From a checkpoint of a small mixture-of-experts model trained on Wikipedia: width 160, vocabulary 8192.
Below are experts of layer 6 (counted from 0) of a mixture-of-experts language model. Rows are named router (the router's row for the expert) and show model dimensions 0-159. Each number is 50 + 15 x the weight over its row's rms, rounded and kept within 0 to 99.
After each expert's rows: "comes after" lists some tokens at least twice as common just before its tokens as in all text. This comes from a sample of Wikipedia text that the model never trained on. Tokens count by the router's weight.

# expert 78
router:35 24 72 68 41 46 44 22 42 68 43 73 53 33 42 51 60 33 63 65 67 59 68 66 69 55 23 49 62 43 77 21 60 43 70 54 61 65 43 46 49 54 26 40 39 54 32 40 48 61 70 54 14 17 55 31 40 29 58 44 62 63 89 54 17 47 70 40 73 45 65 46 60 64 59 55 50 53 20 41 40 45 34 62 61 49 49 69 44 46 68 41 13 42 50 55 26 44 54 46 39 58 67 47 68 67 30 45 73 55 51 45 56 29 49 55 43 28 59 22 48 35 48 67 49 51 27 31 36 38 44 39 87 55 81 24 54 60 47 55 55 50 30 60 29 27 51 34 45 36 54 67 47 67 60 40 58 35 61 61
comes after: ".", "\n\n", ",", "ed", "s", " such"

# expert 148
router:45 30 57 77 51 46 29 33 29 73 72 57 57 58 46 56 24 38 59 74 59 73 55 87 47 48 51 48 82 58 54 48 34 65 62 58 72 28 47 36 37 38 72 47 46 44 39 30 61 50 59 46 29 33 58 62 49 32 58 61 44 23 30 55 54 73 32 51 76 49 44 41 45 52 41 60 41 55 55 59 29 32 42 67 65 82 30 75 50 15 58 45 47 27 38 67 51 34 56 46 17 38 50 59 41 57 43 56 69 49 53 41 54 14 33 52 76 53 36 44 91 50 68 58 40 41 50 42 37 44 42 24 66 51 37 40 43 47 25 58 68 31 64 41 35 31 66 30 59 24 58 42 27 74 49 33 53 55 50 53
comes after: " |", ",", ":", " and", " by", "|"

# expert 129
router:41 56 67 46 44 32 34 27 44 45 46 75 59 61 82 64 32 21 75 52 54 71 47 48 51 57 58 23 33 69 49 57 60 54 62 65 76 64 53 65 49 53 59 32 42 57 32 39 43 61 51 69 37 26 53 46 28 47 57 63 80 51 70 61 41 34 62 36 65 48 72 81 55 72 32 57 46 37 44 65 41 31 49 72 54 63 33 73 13 52 51 69 44 04 76 86 53 43 59 59 28 56 33 74 71 63 67 35 69 48 69 62 47 54 55 55 44 32 61 56 45 34 52 40 40 19 72 64 56 52 49 37 49 54 58 56 40 35 70 52 51 38 41 36 16 60 35 46 55 42 61 59 70 70 55 36 58 55 65 57
comes after: "=", "\n", "\n\n", " =", "  ", " also"

# expert 79
router:48 44 30 56 23 64 60 32 37 53 43 70 45 53 51 38 62 37 63 48 39 61 65 56 34 37 48 48 41 62 35 66 45 72 47 74 83 66 34 40 51 53 54 38 92 52 38 22 54 50 66 77 44 25 57 52 32 57 35 62 55 57 84 37 30 43 45 22 65 51 57 85 48 56 55 61 48 68 46 74 44 25 28 71 49 65 43 39 46 18 32 51 30 21 75 64 44 65 38 62 42 27 76 44 61 93 51 66 71 38 49 58 56 18 31 19 62 43 34 44 52 55 69 42 58 54 46 41 51 54 38 49 71 64 47 68 39 50 33 72 60 52 42 42 47 32 56 41 51 47 64 62 43 60 64 41 54 54 75 49
comes after: " of", " in", "'", " at", " to", " for"

# expert 120
router:21 48 47 36 43 40 62 47 32 70 20 72 60 57 56 48 37 47 70 37 19 78 52 32 63 72 47 44 54 56 75 50 56 51 46 51 54 56 39 42 44 48 23 34 54 61 37 30 34 42 60 69 53 40 57 72 46 27 49 45 81 04 63 43 58 86 51 00 75 33 55 73 63 65 57 71 62 59 62 46 46 47 52 83 48 52 45 50 47 53 49 11 39 38 67 44 41 39 52 36 55 26 62 69 47 80 43 61 60 40 36 63 59 55 56 65 41 57 37 23 89 36 58 59 43 64 50 50 51 48 38 57 60 58 60 41 46 74 73 49 44 69 37 46 63 38 64 53 67 25 55 48 44 57 60 53 55 48 40 50
comes after: " No", " (", "/", "-", " \"", "("

# expert 8
router:36 49 48 47 37 83 49 65 38 58 58 59 30 50 66 57 32 64 63 41 52 79 68 69 44 71 12 51 69 65 70 34 66 45 51 35 37 38 18 42 56 40 57 42 58 49 47 31 59 35 43 61 37 37 62 33 48 61 42 46 57 48 52 34 53 67 35 22 60 21 63 49 56 54 39 42 51 52 65 42 13 35 34 53 57 55 49 75 59 40 59 44 68 66 59 72 29 38 23 53 62 35 86 68 32 42 63 59 48 35 41 52 66 16 41 43 55 53 44 41 62 45 54 32 34 54 29 68 69 44 51 18 54 53 52 48 22 45 67 70 46 46 43 23 24 16 60 37 36 36 60 38 41 65 53 23 48 44 84 38
comes after: ".", " (", "-", "{", "/", " \""

# expert 30
router:18 31 53 67 55 60 33 34 40 47 58 43 41 47 77 70 24 57 65 88 64 51 61 68 62 66 57 38 64 47 48 56 29 57 58 52 53 36 44 59 48 37 39 58 42 60 35 36 54 63 54 42 37 35 75 54 29 51 45 61 68 43 35 55 49 72 35 63 73 29 66 26 58 69 73 42 34 53 36 49 37 42 17 72 88 57 36 74 56 47 52 42 70 54 60 74 30 23 29 39 41 35 69 60 44 50 40 56 49 43 53 51 60 22 34 54 69 33 52 43 86 38 65 59 43 37 44 39 44 43 47 34 62 61 54 45 48 43 27 52 40 41 31 45 28 29 49 27 34 28 47 20 40 66 39 07 38 49 34 37
comes after: " |", "|", ";", ":", "a", " -"

# expert 19
router:54 39 37 59 24 56 34 42 65 68 54 55 70 87 59 53 67 20 50 71 44 37 45 56 51 49 47 44 78 90 50 48 60 56 46 59 81 68 53 36 32 52 46 46 64 33 29 29 57 80 55 53 51 57 63 27 56 57 52 71 51 39 50 47 62 69 56 15 56 31 64 44 65 63 58 48 34 81 57 51 16 33 39 82 62 66 38 66 42 35 46 42 42 41 54 42 12 54 67 59 34 39 56 73 52 55 23 70 45 60 38 59 41 38 25 28 77 42 36 37 54 41 63 54 51 73 49 59 50 71 49 69 50 55 29 43 46 38 36 54 81 35 30 47 48 43 51 41 50 30 66 71 61 67 64 64 31 57 73 60
comes after: " the", " in", " South", " of", " United", " New"

# expert 13
router:45 52 38 68 25 68 43 26 49 36 75 66 36 71 70 59 39 38 60 54 49 62 80 64 72 72 31 36 62 71 40 67 53 56 67 66 49 48 54 31 47 51 66 39 43 46 46 36 63 51 61 42 70 69 67 80 60 20 71 59 65 62 56 46 52 59 38 46 59 42 44 51 36 45 18 34 58 54 44 55 44 53 49 58 60 58 26 56 40 32 53 38 53 31 38 56 30 60 30 42 39 21 81 68 53 60 27 62 30 67 43 63 62 48 55 17 77 59 45 41 66 71 72 32 30 53 37 34 45 43 38 45 43 43 47 62 27 33 31 62 72 41 60 58 42 48 46 45 73 59 49 62 63 67 80 74 65 00 38 47
comes after: " the", " cl", " in", " a", " sl", " tr"

# expert 24
router:48 62 54 55 43 66 42 25 43 83 37 63 53 56 59 67 45 49 69 47 53 65 29 53 36 60 42 33 50 70 56 65 75 55 48 46 43 39 20 33 47 49 49 49 66 41 37 32 41 30 43 66 51 42 55 65 65 57 36 51 62 46 42 48 55 99 53 11 47 44 30 72 63 61 54 65 75 68 43 61 24 57 27 66 65 57 32 74 16 44 62 28 51 54 60 55 37 41 41 50 47 46 80 64 35 52 71 52 47 41 36 60 69 33 52 32 59 67 72 36 84 34 32 52 33 34 34 41 59 54 47 32 69 53 59 59 31 40 58 75 58 57 10 59 37 43 51 38 63 58 60 56 50 63 57 24 47 26 79 61
comes after: " (", " \"", " U", " W", "-", "."

# expert 63
router:66 31 28 60 25 64 63 25 44 76 53 56 54 41 69 43 35 23 73 67 39 60 57 54 58 74 40 34 54 49 70 24 78 35 44 70 52 35 42 49 47 50 38 57 47 36 49 25 52 43 62 53 32 33 48 71 42 40 92 45 56 44 60 39 23 82 51 57 62 48 62 56 58 58 50 47 58 65 17 33 22 50 03 42 52 71 64 74 40 42 73 47 33 29 52 57 42 51 60 58 42 46 53 65 72 66 41 35 73 40 49 61 58 36 51 38 51 35 73 23 56 48 50 52 57 68 26 58 35 38 42 24 47 68 46 50 53 61 78 71 45 65 41 52 21 21 70 71 51 43 59 48 38 63 56 52 62 48 62 44
comes after: ".", ",", "\n\n", " where", " that", " when"

# expert 147
router:07 54 54 58 77 51 55 58 47 48 35 43 31 35 68 55 09 49 75 87 49 65 66 64 76 43 38 42 53 56 37 49 66 67 49 45 57 58 66 50 48 48 39 46 37 55 48 50 75 55 65 50 07 21 56 58 38 27 66 72 55 33 53 29 30 63 70 67 56 45 55 41 62 69 59 50 30 45 51 46 45 41 35 50 72 32 28 59 48 35 42 57 58 43 61 39 34 67 47 51 26 34 58 68 60 48 33 23 52 38 33 46 39 01 43 59 53 29 36 44 51 46 70 38 39 30 60 48 24 30 54 29 67 43 65 53 48 40 50 45 67 39 37 57 25 25 38 35 32 32 38 76 44 51 38 42 42 62 31 46
comes after: " the", " a", " to", " and", " of", " an"

# expert 133
router:38 27 27 84 48 73 78 57 56 79 48 64 28 68 52 72 50 60 67 66 72 68 44 38 43 61 65 43 82 57 60 46 73 46 52 53 40 72 28 37 39 65 60 44 59 46 42 37 43 28 51 46 63 48 51 45 29 06 49 66 59 44 64 26 42 63 46 58 52 38 54 45 72 54 53 48 39 63 30 66 55 38 33 44 59 33 49 56 44 17 75 41 61 63 56 42 34 57 26 35 35 44 45 75 41 63 44 45 64 56 42 53 78 42 54 30 44 69 49 32 58 31 42 30 75 33 66 53 39 48 38 38 48 68 59 53 50 46 42 25 84 60 46 72 35 29 46 32 34 60 66 37 13 56 71 41 66 28 46 51
comes after: ".", "=", " =", ")", "\"", "$"

# expert 51
router:59 54 56 60 37 75 63 27 32 55 41 53 53 66 45 48 57 46 48 46 31 95 74 52 69 41 55 34 39 53 30 49 64 70 43 50 52 67 61 46 40 55 42 38 88 33 40 31 71 52 75 64 73 38 66 50 20 36 47 65 72 40 72 38 13 59 50 28 64 54 59 70 45 48 45 57 30 56 41 62 25 37 40 66 71 80 46 52 58 19 59 68 49 70 53 66 49 36 51 59 20 50 69 94 42 64 69 57 56 54 41 62 50 35 65 22 60 32 65 52 37 63 66 31 38 68 34 64 61 76 51 46 50 70 40 28 56 54 58 53 51 57 21 58 37 37 47 50 51 48 36 58 41 69 47 20 47 42 62 52
comes after: " of", " in", " to", ",", " on", "."

# expert 41
router:38 53 50 47 02 49 46 42 60 40 34 59 61 60 76 48 31 21 53 42 46 46 64 51 67 62 41 33 59 64 56 29 61 58 48 65 49 39 46 55 49 57 34 32 71 49 55 49 35 46 63 65 52 17 50 46 36 46 40 60 40 48 51 40 38 70 37 41 54 31 66 67 41 68 64 72 66 60 56 69 48 60 28 52 76 48 34 88 60 35 51 45 42 47 75 54 43 38 61 65 41 25 60 72 50 55 26 53 56 29 33 53 65 38 50 36 54 20 35 20 70 38 66 53 52 61 53 65 37 33 26 29 67 28 82 56 46 34 27 58 45 67 16 39 39 29 52 57 86 57 70 46 19 60 60 27 66 40 52 40
comes after: "-", "–", "0", "8", "5", "7"

# expert 155
router:25 34 57 67 71 51 36 56 43 31 38 60 28 52 71 56 31 29 48 78 63 63 68 66 47 60 36 52 69 35 25 48 41 63 60 42 47 60 50 56 59 36 58 25 55 51 43 29 68 55 34 44 20 40 62 44 50 44 76 45 51 33 50 38 46 64 37 39 81 08 37 37 65 53 54 32 40 56 76 63 28 40 48 49 83 77 46 45 58 39 65 42 39 49 50 75 38 47 29 51 38 34 63 85 35 47 49 44 69 38 45 60 57 19 40 60 72 49 44 19 61 33 58 39 32 50 38 54 30 58 44 18 49 49 54 44 43 44 63 39 53 25 54 26 32 34 55 16 35 46 51 58 27 55 47 19 60 71 61 39
comes after: ",", " the", " of", ":", " and", " The"

# expert 86
router:37 56 61 37 51 40 54 54 50 72 33 43 45 67 75 41 58 26 64 56 55 72 72 31 43 51 50 46 65 58 42 67 66 53 61 78 60 50 44 46 46 44 48 26 53 27 51 27 65 65 66 63 58 29 44 20 41 65 53 61 54 49 56 17 32 46 57 26 52 52 75 91 46 44 38 41 35 48 40 43 08 36 50 95 57 52 32 48 34 25 70 52 58 41 75 63 26 41 37 80 44 27 57 68 46 68 51 41 45 51 16 48 57 43 42 20 39 40 55 49 58 43 69 40 38 64 32 34 56 66 47 35 45 48 65 45 46 34 30 53 65 44 27 50 29 38 49 58 51 44 49 60 26 64 63 41 55 46 93 38
comes after: " the", " a", " The", " of", " his", " and"

# expert 12
router:52 27 64 52 25 60 56 61 41 65 39 59 60 68 58 42 58 28 58 70 36 33 34 99 42 58 45 42 59 59 43 59 40 72 78 63 40 62 52 52 34 51 62 49 48 89 65 27 47 52 67 50 34 55 56 49 49 30 51 71 66 63 64 48 49 84 40 58 53 50 61 64 19 67 58 80 56 58 51 48 41 72 48 35 74 66 15 72 30 29 54 31 55 61 51 62 50 38 42 49 27 26 44 65 48 61 46 71 52 50 44 46 56 07 58 30 78 41 44 44 59 54 70 29 63 59 39 35 25 42 53 52 50 51 36 47 51 55 64 68 48 45 33 50 42 52 33 49 99 42 54 49 50 40 59 56 49 26 53 39
comes after: " the", " a", " his", " first", " The", " second"

# expert 126
router:25 39 23 72 47 61 52 47 49 35 45 85 65 70 63 55 23 34 81 64 60 53 46 49 75 78 34 35 59 71 49 47 54 52 71 48 59 44 47 40 42 60 57 47 91 55 53 36 57 66 55 60 37 31 62 71 54 50 52 62 70 48 62 45 31 55 59 56 65 50 62 54 60 65 23 59 48 58 25 55 47 40 48 88 48 61 17 66 52 55 67 33 51 43 59 69 43 11 57 39 32 41 53 40 57 58 66 69 80 80 16 49 73 22 59 42 53 40 70 57 47 31 40 72 64 42 37 37 18 40 63 38 41 73 65 64 37 30 44 57 58 36 45 30 47 39 51 58 64 45 65 29 50 51 62 66 58 60 50 43
comes after: "=", "\n\n", " =", ".", " also", " career"

# expert 139
router:54 62 29 50 57 63 50 45 49 60 34 48 45 63 67 85 33 51 66 71 54 50 51 63 52 52 25 44 97 48 43 64 78 58 49 71 75 27 52 39 35 52 54 30 38 38 51 26 64 72 71 57 65 40 57 59 56 39 45 49 53 34 69 49 45 75 56 36 71 16 44 71 40 66 31 67 32 35 60 46 56 46 35 74 57 42 50 56 48 28 75 50 21 38 34 56 22 58 65 34 29 37 56 74 65 60 58 54 90 55 43 94 59 58 48 52 45 44 70 54 69 68 38 51 43 63 39 40 37 42 49 50 38 57 51 55 51 08 44 59 61 39 19 65 52 42 69 47 51 53 49 60 16 57 54 41 51 50 47 62
comes after: " \"", " (", " a", "\n\n", " an", " to"

# expert 27
router:27 44 90 52 57 54 60 43 38 64 49 38 54 84 65 50 43 36 50 69 65 57 60 79 51 46 32 50 71 45 43 63 59 67 37 60 50 61 55 38 43 61 64 44 41 50 53 42 54 45 58 47 43 36 46 30 59 59 77 66 58 41 62 13 54 47 52 58 61 51 62 67 42 46 40 70 32 68 54 79 29 30 49 90 55 44 28 61 66 28 67 49 49 36 60 76 28 56 22 79 24 26 55 57 57 72 36 58 63 45 46 54 46 22 53 44 77 39 35 30 55 45 33 41 29 57 42 34 47 58 55 30 66 70 28 59 49 46 38 47 76 34 57 42 24 17 67 44 47 22 35 50 33 69 43 24 37 60 50 60
comes after: " the", " |", " a", "|", "-", " of"

# expert 89
router:13 56 31 54 47 76 64 47 45 45 57 55 48 35 62 36 29 38 69 53 52 48 31 61 75 67 37 42 52 59 62 63 66 44 36 30 47 36 48 48 35 58 58 40 81 65 58 19 72 46 53 71 54 46 80 56 39 37 55 48 53 40 50 59 57 54 55 28 44 29 46 57 42 79 56 99 66 69 40 77 23 46 26 68 66 59 48 79 28 41 52 38 61 54 35 63 45 41 41 51 36 61 66 65 57 69 26 58 37 37 10 47 74 55 35 64 43 51 56 38 68 48 35 55 62 62 27 47 52 51 54 32 64 60 42 33 25 65 36 56 42 58 24 54 57 16 43 39 66 57 44 58 35 62 59 39 52 23 75 65
comes after: " |", "|", ":", ";", " (", "N"

# expert 84
router:37 28 24 51 48 58 69 44 53 37 47 67 21 67 46 51 25 43 76 61 31 71 72 68 62 45 22 40 79 57 35 77 88 82 37 70 58 47 46 61 35 47 29 49 51 38 52 24 44 55 64 54 37 38 62 61 33 54 40 50 63 38 62 48 44 63 76 28 66 37 24 63 70 61 48 49 40 46 54 40 52 15 36 55 75 39 35 56 56 26 59 44 50 50 58 59 39 35 31 57 39 34 49 66 56 55 34 50 51 51 40 62 39 44 48 61 27 28 66 44 69 58 44 32 47 46 30 76 29 48 31 53 65 84 80 78 49 22 60 45 61 48 54 51 28 37 53 56 47 61 53 54 48 52 47 07 45 59 33 63
comes after: " and", " the", " a", " (", ",", "-"

# expert 40
router:26 64 58 81 56 61 45 44 44 52 63 46 28 41 66 70 27 45 47 73 55 83 64 69 56 34 47 45 71 60 38 55 48 86 28 34 83 40 31 38 50 50 46 28 44 53 48 32 71 73 57 52 43 37 53 56 42 60 51 63 64 31 44 44 51 68 45 35 75 30 34 55 53 62 68 56 32 55 59 65 31 27 41 80 72 60 30 49 70 51 59 48 33 61 45 58 28 37 39 33 28 48 62 55 63 39 66 50 64 50 16 58 62 24 39 52 50 38 61 40 90 56 47 51 46 36 50 42 26 41 54 17 68 53 44 57 47 44 55 55 50 36 36 49 34 26 73 25 36 46 57 44 37 55 23 17 18 42 61 46
comes after: " |", ",", ":", " of", "-", "\n\n"

# expert 87
router:32 18 62 55 55 57 78 32 70 67 65 54 60 73 63 47 23 37 62 63 54 97 65 67 50 43 29 41 81 49 56 54 32 78 69 34 48 51 35 75 37 54 32 48 72 62 51 26 71 72 32 51 54 43 69 50 29 37 68 67 57 48 58 38 40 59 57 36 74 31 52 50 83 69 41 42 84 56 58 54 44 21 47 52 73 50 53 78 37 51 54 43 48 46 39 57 45 56 10 64 49 35 75 57 54 44 43 70 41 38 26 48 55 32 45 53 57 40 16 47 81 36 58 43 38 35 58 58 42 43 45 34 58 56 31 55 42 47 47 49 70 38 59 32 30 36 57 44 59 42 44 64 53 55 45 20 52 48 37 47
comes after: " the", ":", " of", " a", "|", " and"

# expert 25
router:28 39 52 49 24 51 53 57 35 48 47 46 45 62 47 68 38 59 60 44 41 65 60 67 84 52 28 35 61 61 54 43 51 77 62 70 40 43 43 36 41 49 59 60 76 54 51 41 38 34 54 71 51 26 61 50 27 41 46 67 55 21 61 38 34 59 33 33 55 03 48 55 40 77 40 53 53 57 55 68 29 56 32 70 73 69 42 99 45 36 63 59 41 37 51 36 34 22 60 52 37 39 54 44 76 55 43 53 42 46 21 57 49 22 67 53 74 50 60 28 53 49 45 60 40 69 38 63 46 38 44 27 63 52 64 54 38 50 30 41 52 56 37 58 41 18 62 47 86 55 50 50 21 74 65 26 60 38 40 67
comes after: ".", "–", " 2", " 1", " 3", ":"

# expert 105
router:18 35 65 46 38 64 50 58 38 47 48 59 37 69 60 72 29 44 52 58 72 87 90 51 57 51 42 42 57 41 60 35 62 60 36 53 43 31 28 64 67 39 70 44 71 58 46 21 72 32 45 39 27 26 54 39 62 47 35 49 49 52 41 43 41 56 30 48 56 22 30 45 41 53 50 21 50 49 86 66 15 54 50 69 80 57 41 61 59 32 55 30 69 68 44 76 31 35 31 70 57 21 71 66 52 41 55 55 57 46 41 54 55 19 42 56 54 45 50 52 65 35 53 28 60 52 34 52 33 41 47 44 59 46 70 69 32 52 49 42 58 34 48 48 45 23 90 37 41 44 38 49 36 57 37 24 49 28 65 35
comes after: " |", " de", "N", ";", "M", "t"

# expert 31
router:47 62 58 64 41 47 51 30 49 52 55 66 59 77 66 51 42 24 73 48 41 43 84 54 64 50 27 43 41 66 60 36 43 42 79 60 45 47 63 59 47 45 47 38 65 40 63 38 56 53 73 46 58 38 66 51 43 49 43 58 86 23 55 37 59 68 57 53 64 40 57 56 63 52 46 50 55 67 50 58 39 55 20 41 92 87 32 72 48 39 42 27 50 44 65 83 49 36 43 38 35 06 44 64 56 47 55 30 71 67 57 62 59 59 63 33 44 38 37 38 53 34 52 34 60 44 59 50 34 52 59 34 36 67 45 52 40 56 38 52 66 63 40 47 17 21 40 74 41 45 55 46 51 48 81 34 45 19 96 29
comes after: "  ", " 0", "-", " —", " 1", ")"

# expert 111
router:25 38 65 71 45 54 48 41 52 70 42 42 35 46 65 63 41 62 56 80 67 92 68 74 36 65 42 52 63 59 48 50 58 66 66 31 79 67 39 52 56 54 39 21 45 53 37 51 60 56 60 57 26 43 63 43 21 55 66 53 53 30 51 47 41 50 51 57 47 47 61 44 50 53 51 69 50 55 37 59 27 36 33 58 66 42 51 50 33 39 67 52 53 56 67 48 48 54 27 60 30 49 59 45 67 51 59 55 65 40 69 33 59 31 22 46 54 32 22 42 60 17 61 57 41 20 30 47 31 27 31 03 51 70 41 36 34 23 35 69 73 49 36 39 32 24 75 34 52 32 48 53 23 63 40 20 34 52 56 65
comes after: " of", " the", ",", "-", " The", " and"

# expert 122
router:46 39 44 51 34 64 50 54 37 52 37 66 21 44 53 51 31 34 73 31 64 61 64 56 51 62 34 33 42 67 44 43 69 59 66 12 64 35 41 46 42 38 43 39 51 36 47 44 54 19 44 60 46 33 65 48 40 43 55 44 59 29 60 32 44 78 60 37 53 23 61 41 51 71 30 76 63 57 49 69 46 30 48 59 71 49 53 56 32 58 50 44 38 37 64 49 48 54 13 65 31 41 73 59 99 54 44 45 39 31 40 53 60 58 40 46 34 61 69 38 55 27 78 37 42 51 47 55 44 29 27 35 74 24 69 53 39 62 53 86 42 74 52 42 46 17 66 63 37 44 59 40 39 59 47 09 64 41 58 73
comes after: " (", "-", "–", " No", " We", " Le"

# expert 52
router:54 55 38 61 40 69 67 36 32 42 45 64 53 73 73 54 59 45 45 71 37 69 71 59 33 44 65 39 36 69 34 70 53 56 60 60 58 67 43 42 44 45 68 53 81 35 42 26 68 47 76 72 55 20 52 44 42 54 43 63 58 55 84 38 44 61 70 21 53 47 59 54 47 69 51 67 46 64 22 77 44 39 26 67 56 73 44 40 50 28 36 68 22 34 70 69 27 58 45 62 35 33 81 68 48 73 73 49 69 42 38 68 49 14 47 19 54 41 62 26 48 50 68 43 58 58 41 37 37 53 39 48 67 63 44 37 51 55 28 53 49 64 41 40 54 34 37 35 44 38 57 57 29 57 77 29 50 45 83 40
comes after: " of", " in", " at", " to", " for", " on"

# expert 56
router:19 63 28 54 31 51 49 43 38 58 43 54 46 60 40 55 44 56 35 41 62 63 47 53 64 67 51 54 42 71 74 40 60 55 59 71 34 51 52 41 57 35 50 45 83 66 35 43 28 39 42 62 53 35 37 45 54 55 52 57 51 41 37 47 64 80 32 11 50 37 58 50 51 52 40 59 53 69 58 79 33 77 58 58 84 60 47 79 57 51 59 26 47 42 50 60 45 00 37 55 35 26 61 62 57 41 66 53 54 37 32 50 67 30 54 52 53 52 61 24 86 37 51 42 36 60 26 59 34 52 58 32 36 48 68 51 27 61 38 53 40 62 17 70 45 19 57 34 85 37 63 44 51 53 58 30 57 27 81 70
comes after: " |", "–", " +", " .", "′", "S"

# expert 104
router:38 42 67 66 47 63 45 41 47 66 54 46 34 57 51 52 18 29 55 76 67 68 60 77 49 36 25 36 66 37 49 46 46 69 36 54 76 41 34 30 45 42 49 22 49 67 37 36 76 59 61 47 45 45 57 58 45 42 53 36 50 10 51 57 45 67 26 35 71 28 59 63 46 56 60 42 60 54 63 61 50 44 41 87 67 65 42 62 41 25 67 39 44 44 53 72 43 26 46 48 45 44 79 64 31 47 60 61 66 33 49 47 78 31 16 58 62 53 46 46 82 28 45 63 53 28 57 34 34 45 51 11 54 48 50 62 38 28 40 72 51 21 46 38 45 22 62 20 36 36 52 50 28 56 46 17 49 55 47 50
comes after: ",", " |", " of", "-", ":", " in"

# expert 144
router:61 43 38 86 53 79 76 56 53 58 57 74 50 50 28 78 58 42 68 53 73 61 50 39 43 95 41 35 67 73 51 33 57 44 36 36 62 51 25 38 39 76 55 49 84 45 44 34 48 52 58 60 47 40 53 56 46 15 58 53 62 44 76 44 38 64 48 67 59 47 64 54 70 55 42 49 65 56 25 67 59 31 44 59 51 53 45 51 54 24 75 32 58 73 66 56 37 52 28 32 49 51 55 58 48 71 58 55 74 60 40 42 98 38 59 20 47 83 64 35 40 43 34 59 75 33 49 62 30 52 40 20 41 59 64 55 54 62 40 70 59 56 44 63 29 45 54 43 67 46 55 41 22 56 58 76 54 49 48 37
comes after: "=", ".", "\n\n", " =", ")", "\""

# expert 4
router:61 67 45 32 43 38 60 59 34 48 37 99 65 68 71 45 61 12 74 63 30 56 56 53 46 51 16 46 40 53 50 53 65 42 75 71 53 50 57 48 41 48 56 35 67 39 50 43 51 30 83 50 64 56 55 53 39 47 30 41 91 46 40 48 22 47 65 51 55 42 68 73 47 46 39 51 43 78 39 65 43 43 34 41 75 65 36 78 41 19 54 31 48 34 65 68 41 47 34 48 45 22 21 77 56 47 56 48 74 61 63 63 60 48 48 45 45 38 59 36 54 19 50 57 53 38 58 74 55 53 30 27 50 52 48 47 35 46 35 45 70 54 40 19 18 48 40 42 38 53 56 65 55 63 79 38 33 45 66 40
comes after: "  ", "-", " 0", " 1", " —", " Party"

# expert 32
router:23 49 47 61 32 62 60 53 36 46 34 71 67 57 53 40 43 46 24 47 44 63 72 52 46 78 44 37 70 55 82 46 63 55 40 87 53 27 29 66 42 46 37 44 69 48 46 27 45 42 71 55 48 45 71 60 57 23 48 58 55 32 47 35 47 62 57 21 59 38 48 44 20 70 36 60 53 68 49 46 25 69 56 60 74 55 54 96 30 43 87 26 63 42 65 41 28 19 40 68 51 52 67 62 40 64 31 68 55 53 19 42 56 40 56 41 58 50 55 42 78 40 51 38 55 67 17 48 51 57 39 33 68 49 59 69 48 46 28 58 59 57 37 42 40 39 81 41 63 39 38 47 51 46 77 40 56 30 51 64
comes after: ".", "–", ",", "-", "/", ":"

# expert 23
router:42 49 58 70 29 44 65 52 54 64 50 63 62 62 68 67 52 21 68 51 35 37 64 66 66 55 37 53 39 63 76 42 44 50 87 52 26 72 53 64 46 57 31 28 48 47 63 43 50 68 80 50 48 24 63 53 49 49 35 50 73 30 56 50 42 74 60 46 74 41 47 60 60 44 46 42 54 63 46 62 51 50 35 45 72 65 40 86 47 46 52 42 39 60 67 57 39 56 33 48 33 13 40 88 55 57 52 45 83 65 38 65 61 43 62 30 52 32 47 37 62 34 41 33 63 48 60 59 24 56 37 09 44 64 50 45 38 43 26 40 60 54 45 29 26 21 58 64 31 44 75 42 40 58 81 34 66 26 74 41
comes after: "  ", " 0", ")", " —", "-", "1"

# expert 106
router:37 64 56 48 57 66 25 24 49 67 67 47 35 21 47 84 39 30 59 66 61 63 66 77 65 34 47 47 83 44 33 52 44 76 48 53 60 58 45 61 42 49 44 41 54 60 58 23 67 78 55 53 54 29 52 51 44 45 71 52 52 31 38 50 36 70 28 49 51 28 41 73 63 57 75 53 49 41 74 25 31 37 41 73 56 63 41 61 60 24 74 39 44 36 63 75 37 38 54 34 35 36 73 60 31 49 60 81 51 60 33 65 67 42 47 46 47 37 59 27 68 40 63 68 57 42 58 37 34 33 47 30 66 54 60 74 39 35 26 48 48 31 35 49 31 40 67 20 44 49 69 42 46 47 45 07 44 59 47 34
comes after: " |", " the", ",", " of", ":", "\n\n"

# expert 118
router:24 56 30 49 49 58 49 27 40 58 47 77 56 37 68 43 27 35 59 69 47 57 44 46 65 77 31 42 37 55 63 50 65 54 41 37 34 45 45 57 35 45 66 36 88 69 64 38 59 46 51 77 52 45 80 59 28 20 52 46 52 59 47 66 55 66 50 27 42 26 55 57 42 78 51 99 69 73 48 71 38 52 38 79 57 65 31 92 29 27 66 51 52 50 47 51 47 37 47 60 55 50 56 64 65 80 27 48 43 41 31 59 82 48 53 58 57 56 53 42 63 44 36 67 49 58 33 43 63 45 48 47 63 70 60 47 30 58 41 50 38 53 31 44 45 45 70 50 62 49 49 60 33 79 53 42 54 13 77 55
comes after: " |", "|", " (", ";", ":", " on"